config.toml
n_layer = 9
d_model = 160
n_experts = 40
experts_per_token = 2
d_expert = 112
d_shared_expert = 0
activation = "swiglu"
moe_layers = [0, 1, 2, 3, 4, 5, 6, 7, 8]
router_score = "sigmoid"
normalize_top_k = true
routed_scale = 1.0
balance_loss = 0.000194
balance_bias = true
init_std_router = 0.00748
lr_router = 0.00187
n_head = 5
n_kv_head = 1
head_dim = 32
vocab_size = 16384
norm = "rmsnorm"
norm_place = "pre"
norm_eps = 1e-05
positions = "rope"
rope_base = 1810.0
rope_fraction = 1.0
qk_norm = true
attn_scale = 0.177
tie_embeddings = false
parallel_block = false
init = "normal"
init_std_qkv = 0.0421
init_std_o = 0.0
init_std_up = 0.0421
init_std_down = 0.0
optimizer = "soap_variant"
lr = 0.00607
beta1 = 0.95
beta2 = 0.98
weight_decay = 0.025
lr_head = 0.0051
warmup_steps = 94
schedule = "wsd"
decay_fraction = 0.824
decay_shape = "linear"
final_lr_fraction = 0.0
batch_tokens = 32768
seq_len = 512
doc_mask = true
train_tokens = 242200000
steps = 7392
dataset = "wikipedia_en"
Below are experts of layer 4 (counted from 0) of a mixture-of-experts language model. Rows are named router (the router's row for the expert), gate (a neuron's input weights, with its number), up (a neuron's input weights, with its number) and show model dimensions 0-159. Each number is 128 + 32 x the weight over its row's rms, rounded and kept within 0 to 255.
After each expert's rows: a language model's description of what the expert responds to. This comes from a sample of Wikipedia text that the model never trained on.

# expert 25
router [ 74 128 116 127  89  65 162  89 143 149 165 136 147 141 135  88  95 130  96 108 117 126 176 129 124 173 109 166 117 131 106 177 140 117 134 152  95 106 221  70 101 123 106 163 175 113 133  97 124 109 179 147 132 133 133  95 175 115 130 147 148 159 105 140 148 114 110 110 117 121 140  83 163  52 126 106 101 101 136 192 138 119 105  97 116 182 147 120 120  96 123 109 205 107 145 129 170 121 129 156  96 161 178 115  99  83  75 121 123  76  67 144  97 147 135  92  69 161 144 136  84 117  79 147 159 156 148 138 126 119 146 248 125 149 148 102 135 124 133 124 117  19 108 121 143 135 117 121  94 120  67 121  86  62 145 163 135 143 120 114]
gate1 [123 140 163  60 147  77 136 109 167 123  78 112 137 118  97 170  66 118 100 176 105 141 104 153 124 166  79 116  84 130 107 105 110 138 165 156  97 137 128 159 184  87 150 117 134 121  56 164  86 135 150  77 127 133 152 110 136 149 119 125 159  92 182  85 166 158 179 142 155  63  99  87  50 116 103 164 156 126  96 138 195 109 180  98  80  97 165 171 105  42 139  91 139  98 125 148 166 134 154 116 138 187 146 105  95 106 142 159 137 122 113 134  86 143 133  98  95 111 163 118 111 117 170 119 117 153 157 114 100 131  94 113 190 117 121 115 123 112 162 143  93 190 150 150 130 159 194 119  84 109 140 156  53  92 117 116 132 124 121  68]
up1 [132 107 138 148 153 216 147 120 145 158  85 153 178 109 165 131  76 108 142 151  74 189  93 134 114 132 104 104 193 118 166 108  82  34  99 138 136 154 194 150 159 113 113 147 136 123 102  96 103 116  64 149 155 193 148 152 116 157  86 142  86 140 126 100 116 116 163 132 116 107 120 143  85 147  67 118 185  78 100  91 104  72 148 135 138  98 125 100 112  94 127 170 159 126 164 156 170 206  96  85 146 144 193 141 146 105 165 132  98 116 136 142  98 174 144 131  48 132 175 124 151 173  99 129 106 123 194 104 126 100  85 174 156 140 136  94 142  86 111 117 181 157 118 181 144 105 135 108 135 115 124 129 130 117 104 150  97 105 142 118]
It responds to: Final pieces of names and words just before a comma, period or line break, such as places, -ity, -ited, YouTube, February.

# expert 36
router [138 103 111  93 117  95 174 110 112 166 134 154 156 115 109 125 115 140 108 146 201 116 163 129 113 160 106 150  77 146 111 153 174 103 118 136 158  85 189 113  74 146 136 175 132 128 157 140 166 120 126 145 140 173 129  43 207 183 185 135 168 116 118 172 154 146  84 141 118 145 162 119 136  92  67  85 102 126  95  98 117 121 109 105 115 123 125  93 131  87 117 110 122 116 197  89 111 103  84 176 112 162 146 140  86 148 125 125 172 106 104 143  76 194 144  81  79 150 129 141 104 102  98 140 156 173 114 129  39  98 150 136 149 115  91 158  97  80 159 115  52  94 126  89 155 129  63 160  88 141 111 137  94  85 126 132 137 143 119  64]
gate1 [190 116 100 125 102 126 136 143 119 148 147 119 147 147  97 158 159 152 112  75 121  95 106  96 204  99 132 151 177 119 124 163 203 162  63 140  91 113 122 204  84 122 123 159  94 176 125 152 135  91 150 159  97 124 130 147 117 117 174 209 190 159 105 109  86 133 138 149 150 105  95 125 142 105 128  76 187  85 137 153 111 172  89 108  89 126 148 112 144  81  87   2 162 101 155 127 193 170 157 131 104 104 131 171 138 114 133 148 157 122  70 188 162 147 167 154 115 138 120 155 129  97 145 115 103 102 146 135 116 106 143 113 161 151 133 107 153 109 135  98 146 128 114 106 112  99 174 176 129 155 138 163 145 100  92 102 145  58 153 107]
up1 [136 104  78 136 148 134 100 123  82 158  85 179 154 111 114 153 121  73 113 143 127  49 130 104 115 120 126 111 146 117 162 211 104 175 180 170 133 146 113 151 149 126 142  87 174  66  74 125 118  93  98 144  96 112 155 153  81 136 103 121 128 137 133  80 143 172  89 171 101 118 118 135 108 135 160  18 155 111  69 121 108 116 140 117 150 121 143 107 100  62 117 100 104 137 140 145 169 144 107 149 152 126 112  96 124 178 108  87 134 139 171 151 143 178 126 128 154 128 105  94  59 104 118 119 151 134 121 145 133 123 171 102  97 229 158 134 146 200 122  92 159 151  74  84 146 112 147 109 100 193  83 171 122 149  94 155 101 126 173  99]
It responds to: Geographic and nationality words in proper names, like North, South, York, Indian, County, Catholic, Ohio.

# expert 37
router [144 117  82 145  90  90 112 114  90 150 129 130  67  75 102 117 124 122 129 136 164 116 129 117 122 134  70 123  58 128  63 149 143 136 123 175 106 115 117  97 111  72 147 130 158 146 113 119 132 125 126 156 185  90 125  95 149 162 135 182 135 121  54 138 176 130 126 169  84 123 158 126 231 106  94 135  63  82 106 125 131 125 151 172 144 168 111 120 140 106 134  93 126 107 214 136 145 151  82 151 146 164 206 128 112 126 105 184 161 130  82 176 186 187 100  86  92 113 103 118 140 118 121 236 141 140 118 113  87 141 181 182  91 125 120 154 104  93 116 113 109 142 120 103 137 164  97 120 120 158  74 126 167 127  99 124 120 139 132 108]
gate0 [ 97 107 122 117  55 116 123  93  93 138 142 157 111 125 143 147 138 102 138 155 160 109 137 122  81 145 126 129 140 142 133 119 134  86 107 111  66  98  85 117 169 137 118  85 175 119 174 138 123  85 192 154 150  66 122 146  64 104 116 150 128 203 149  99 106 101 107 100 133 137 124 107 144 211 150 147  81  86 173 115  48 149  86 136 147 128 190 129 110 131  97 142 107 107  75 119  77 156  68 141 136 139 107  73  97 138 126 111 115 170 130 145 170  74 127 129 212 117 159  86 155 157  89  77 123 103 185  90 143 144 147 168 197  90 115  97  79 119 104 104 121 136 148 165 135 123 175  75 177 137 152 134 168 164 143  90 101 105 127 105]
up0 [107 164 130 202 170 119 108 119 132 140 122  93 152 119 151  92 132  98 178  79 124 181 125 136 144 139 126 113 135 165 129 151 122 140 168 159 171  92  93 147  75 105 153 158 124 105  88 104 110 165 129  73 173 160 113 133 117 107 160  84 178 129 122 114  92 117 166  99 202 128 146 124 135 113 130 195 117 137 120 111 170  92 133 141 142 140 121 126  98 117  90 145  89 229 120 139 103 117 152 209 163 149  82 105 157  81  98  79 159 182 125 193 109 112  82 126  91 145  36 143 105 121 181  46 153  84 127 153 124 122 103 131  84 140 133 150 128 137 153 163 152 104 121 122 127  88 163 121 121 152 138  39  97 122 152 146  71 118 130 113]
It responds to: First names and name fragments of people in credits, lists and tables, such as John, David, Mc, Ter-ence, Coolid-ge.

# expert 29
router [110  83 163 134 119  81 120 128 107 154 138 179 103 133  73  98 107 140 123 120 155 123 142 129 111 127  73 120 124 115  71 118 161 165 133 134 156  77 147 160  92 102 112 175 150 130 130 143 116 112 138 169 162  85 154 122 148 105 181 237 180 137 112 134 167 119 135 143  88 122 185 121 141 112  71 116  76 145  91 166 172 106 128 165  86 156 133 140  95  72 159  83 190 132 124 160 173 101 143 194 110 182 148  55 154 136  95  69 111  58  81 168  96 147 157 140  52 155 110  95 111  84 119 157 173 158 134 100 134 117 122 149 145  90 132 195  87 109  86 145 134 117 116  92 126  90  79 133 133 131 155 129 164  86 125 129 124 143 133 106]
gate1 [126 107 140  80 158 117 117 114 109 114 123 116 156 120 155  73 136 176 107 153 158  94 135  74 164 160 127 132 140 131 139 126 123 138  90 207 168 131 137 203 128  91 133  97 119 114 203 154 152 121  90  75  82 125  66 184  82  61 159 185 101 120 135  87 170 183 112 125 157 164 109 171 149 123 186  80 106 156 129 132 149 140 170 145  77 179 129  85 126  87 134  90 113 154 131 144 158 186 124  85  84 177 136  89 155 130 106 106 159  65 167 149 144 111 156 147 100 160  96 182 151  68 160 124 166  75 112 152 121  87 117 169 120 165 151 153 166 173 173  98 120  93 128 149 145 114 152 130 148 171 133 104  77 153 121 114 122 125 153 127]
up1 [108 147 113 119  99  97 115  52 164 153  95 119 143 133 140 135 178  82  96 201  99 161 135 112  93  66 110 134 167 168 127 123 130 130 168 131 156 116 143 160  93 195  83 126 184 167 101 121 106  93  87 147 167 131  88 131 146 177 134  71 101 137 150 141 117 137 137 155 179  84 189 109 140 159 162 120  88 164 147 141 146 108 129 123 156 153 117 158 120 177 135 158 116 117 194  90 163 103 107 196 132 148 101 204  80  72 143  66 135 101 114 161 150  48 127 145 144 159 150 100 110 128 147 166 123  90 120  81  67  98 167 104  79  89 119 139 115 115 105 137 182 151 137 165  83 143 119 160 123  59 129 115 129 148 119 168 149 120 130 172]
It responds to: Newlines and sentence-ending periods closing list items, table rows, sentences or paragraphs, often before a dash, pipe or heading.

# expert 34
router [112  73 106  87 101  71 139  82 128 182 139 131 103 114  98 128  73 170  86 118 145  93 159 101  86 134 123 120  56 126 104 147 163 137 130 155 170  86 143 104 116 136 131 170 196  99 216 106 120 113 125 142 140 136 102 110 127 154 168 163 177 148 101 179 178  71 111 161  85 138 136  90 145 125  94 121 102 100 108 140  95 146 136 119 111 141 157 149 161 124 146 101 147  84 221 122 213 135 113 152 144 124 138 112  93 124 122 137 188 115 123 163  85 196 165 109 112 121 119 179 104 161  78 191 170 172 157  96 110 131 155 137  84 101 110 127 148 118 150 107  82 125 105  90 162 149 111 111 122 140 106 131 111  70 127 126 108 181  94  57]
gate1 [151  77 124  66 174  81 119  93 109 145 127 112 130 104 147  94 150 141 113 136 116 115 139 135 139 172 173 192 178 197  98  77 144 198  96  78  97 181 159 159  83 119 117 122 197  93 134 145 132 129 103 131  87 101 103 161 165  69 135 144 146 101 118 144 172 141  96 190 123 207 141 143 174  74 109  77 185 135 121 124 122 164 125 147 120  96 143 145 130  75 109  95 124  95  89 112 188 145 121 204 153 118 123 149  96 148 126  91 154 119 137 166 112 171 142  93 142 102 155 150  73 169 108 120 115 107 120 124 148 129 139  86 123 160  62 105 108  89 189  59 177 167 133 143 143  83 126 105 107 123 100  85 116 148 148 123 132 108 101 114]
up1 [ 61 170 164  92 121 139 220 150  86 160 174 150 160 180 123  88 152 115 104 130  59 112 173 148 145 131  86 123 162 176 125  94 168  98 158 185 146 170 126  77 135  96 121 223 106 156 172 113  56 133  62 129  93 133 166 108 113 121 142 160 145 155 138 135 128 130 125 151 105 141 113 106  91 187 173 103 167 164 142 147 175  84 136 108 128  97 126  82 131 161  95 163 129 104 140 198  75 126 137 152 146 186 138 158 121 143 130 164 118  98 165 144 134 110 111 162 184 140  68 150 162  82 143 147 155 105 169  77  94 137 144 113 159 122 113 165 142 180 121 145 140 118 141  98 154 123  92 171  92 163 127  98 115 123  99 110 145 137  97 136]
It responds to: Subject pronouns and subject nouns starting a sentence or clause, such as He, They, she, Engineers, and surnames in rosters.

# expert 31
router [154  97 141 141  98 100 150  79 132 143 146 135 116 124 166 116  80 130 140 113 185  89 132  80 111 118 103 152  50 151 133 131 155 152  76 132 116  62 155 136  89 118 142 156 193 149 160 116 138 144 153 157 140  90 119  88 102 136 172 124 143 137  83 124 213 123 150 151 131 116 174  67 154  64  90  92  94  65 193 124  98 115 118 166 121 145 157 184 127 114 125 115 222  74 122 155 138 192 147 164 116 151 149  81 121  85 144 171 143 121 150 156 178 109 148  90 113  92  47 157 130 102 104 133 178 142 117  36 117  79 145 155 130 103 142 118 106 119 111 104  78 109 114 102 136  99 167 140 140 150 127 115 104 114 109 168 127 132 160  98]
gate1 [158 141 123 131 105 143 152 148  93 141 130 193  91 135 148 164 100 110 178 145 160 124  92  88 108 142  79 112  76  79 159 141 145  98 120 113  80 132 152 168 102 176 154 151 178 144 155 129  85  72  93 108 143 121 153 140 110 115  89 177 154 111 113 130 192 186 166  78 169  89 132 112 187  74 136 114 126 140 103 131 133 150  73 158 131  92  65 134 128 170  94 108 109 154 147 126 124  87 126 174 145 162 151 126 130 149  91 164  77 166 140 115 220  77 172 141 127  43 117 112 140 109  64  89 137 135 147 147 108 118 124 129 124 166 120  82 126 128 110 123 161  95  98 164 172 142  77 124  74 101  69 129 121 112 100 143 130  77 196 100]
up1 [ 59 106 111 137 106 108 116 126 101 125 157  59 101  92  92  26 165 130 148 127  80 179 167 187 105 136 164 155 184 131 120 146 100 187  88 111 193  65 156 118 117  98 159 139 139 102 113 116 114 175 110 125  93 170 100  97 108  93 171  85  90 151 111 173  80 161  92 148 135 133 142 108 112 103 120 114  97 145 178 108  86 162 114 135  83  98 203  90 105 121 115 137 115 140 210 132 110 147 124 148  86 108 125  98 141 107 130 129 128  68 122 159  66 154  76 108 110 126 137 140 142 107 156 136 154 146 112  67 156 226 172  90 136 140 112 180 144 150 113 119 125 155 144 140  81 113 142 144 141 121 108 138 125 114 181 141 138 157 111 145]
It responds to: Common function words in running prose: and, was, is, were, also, who, had, and subject pronouns like He, It.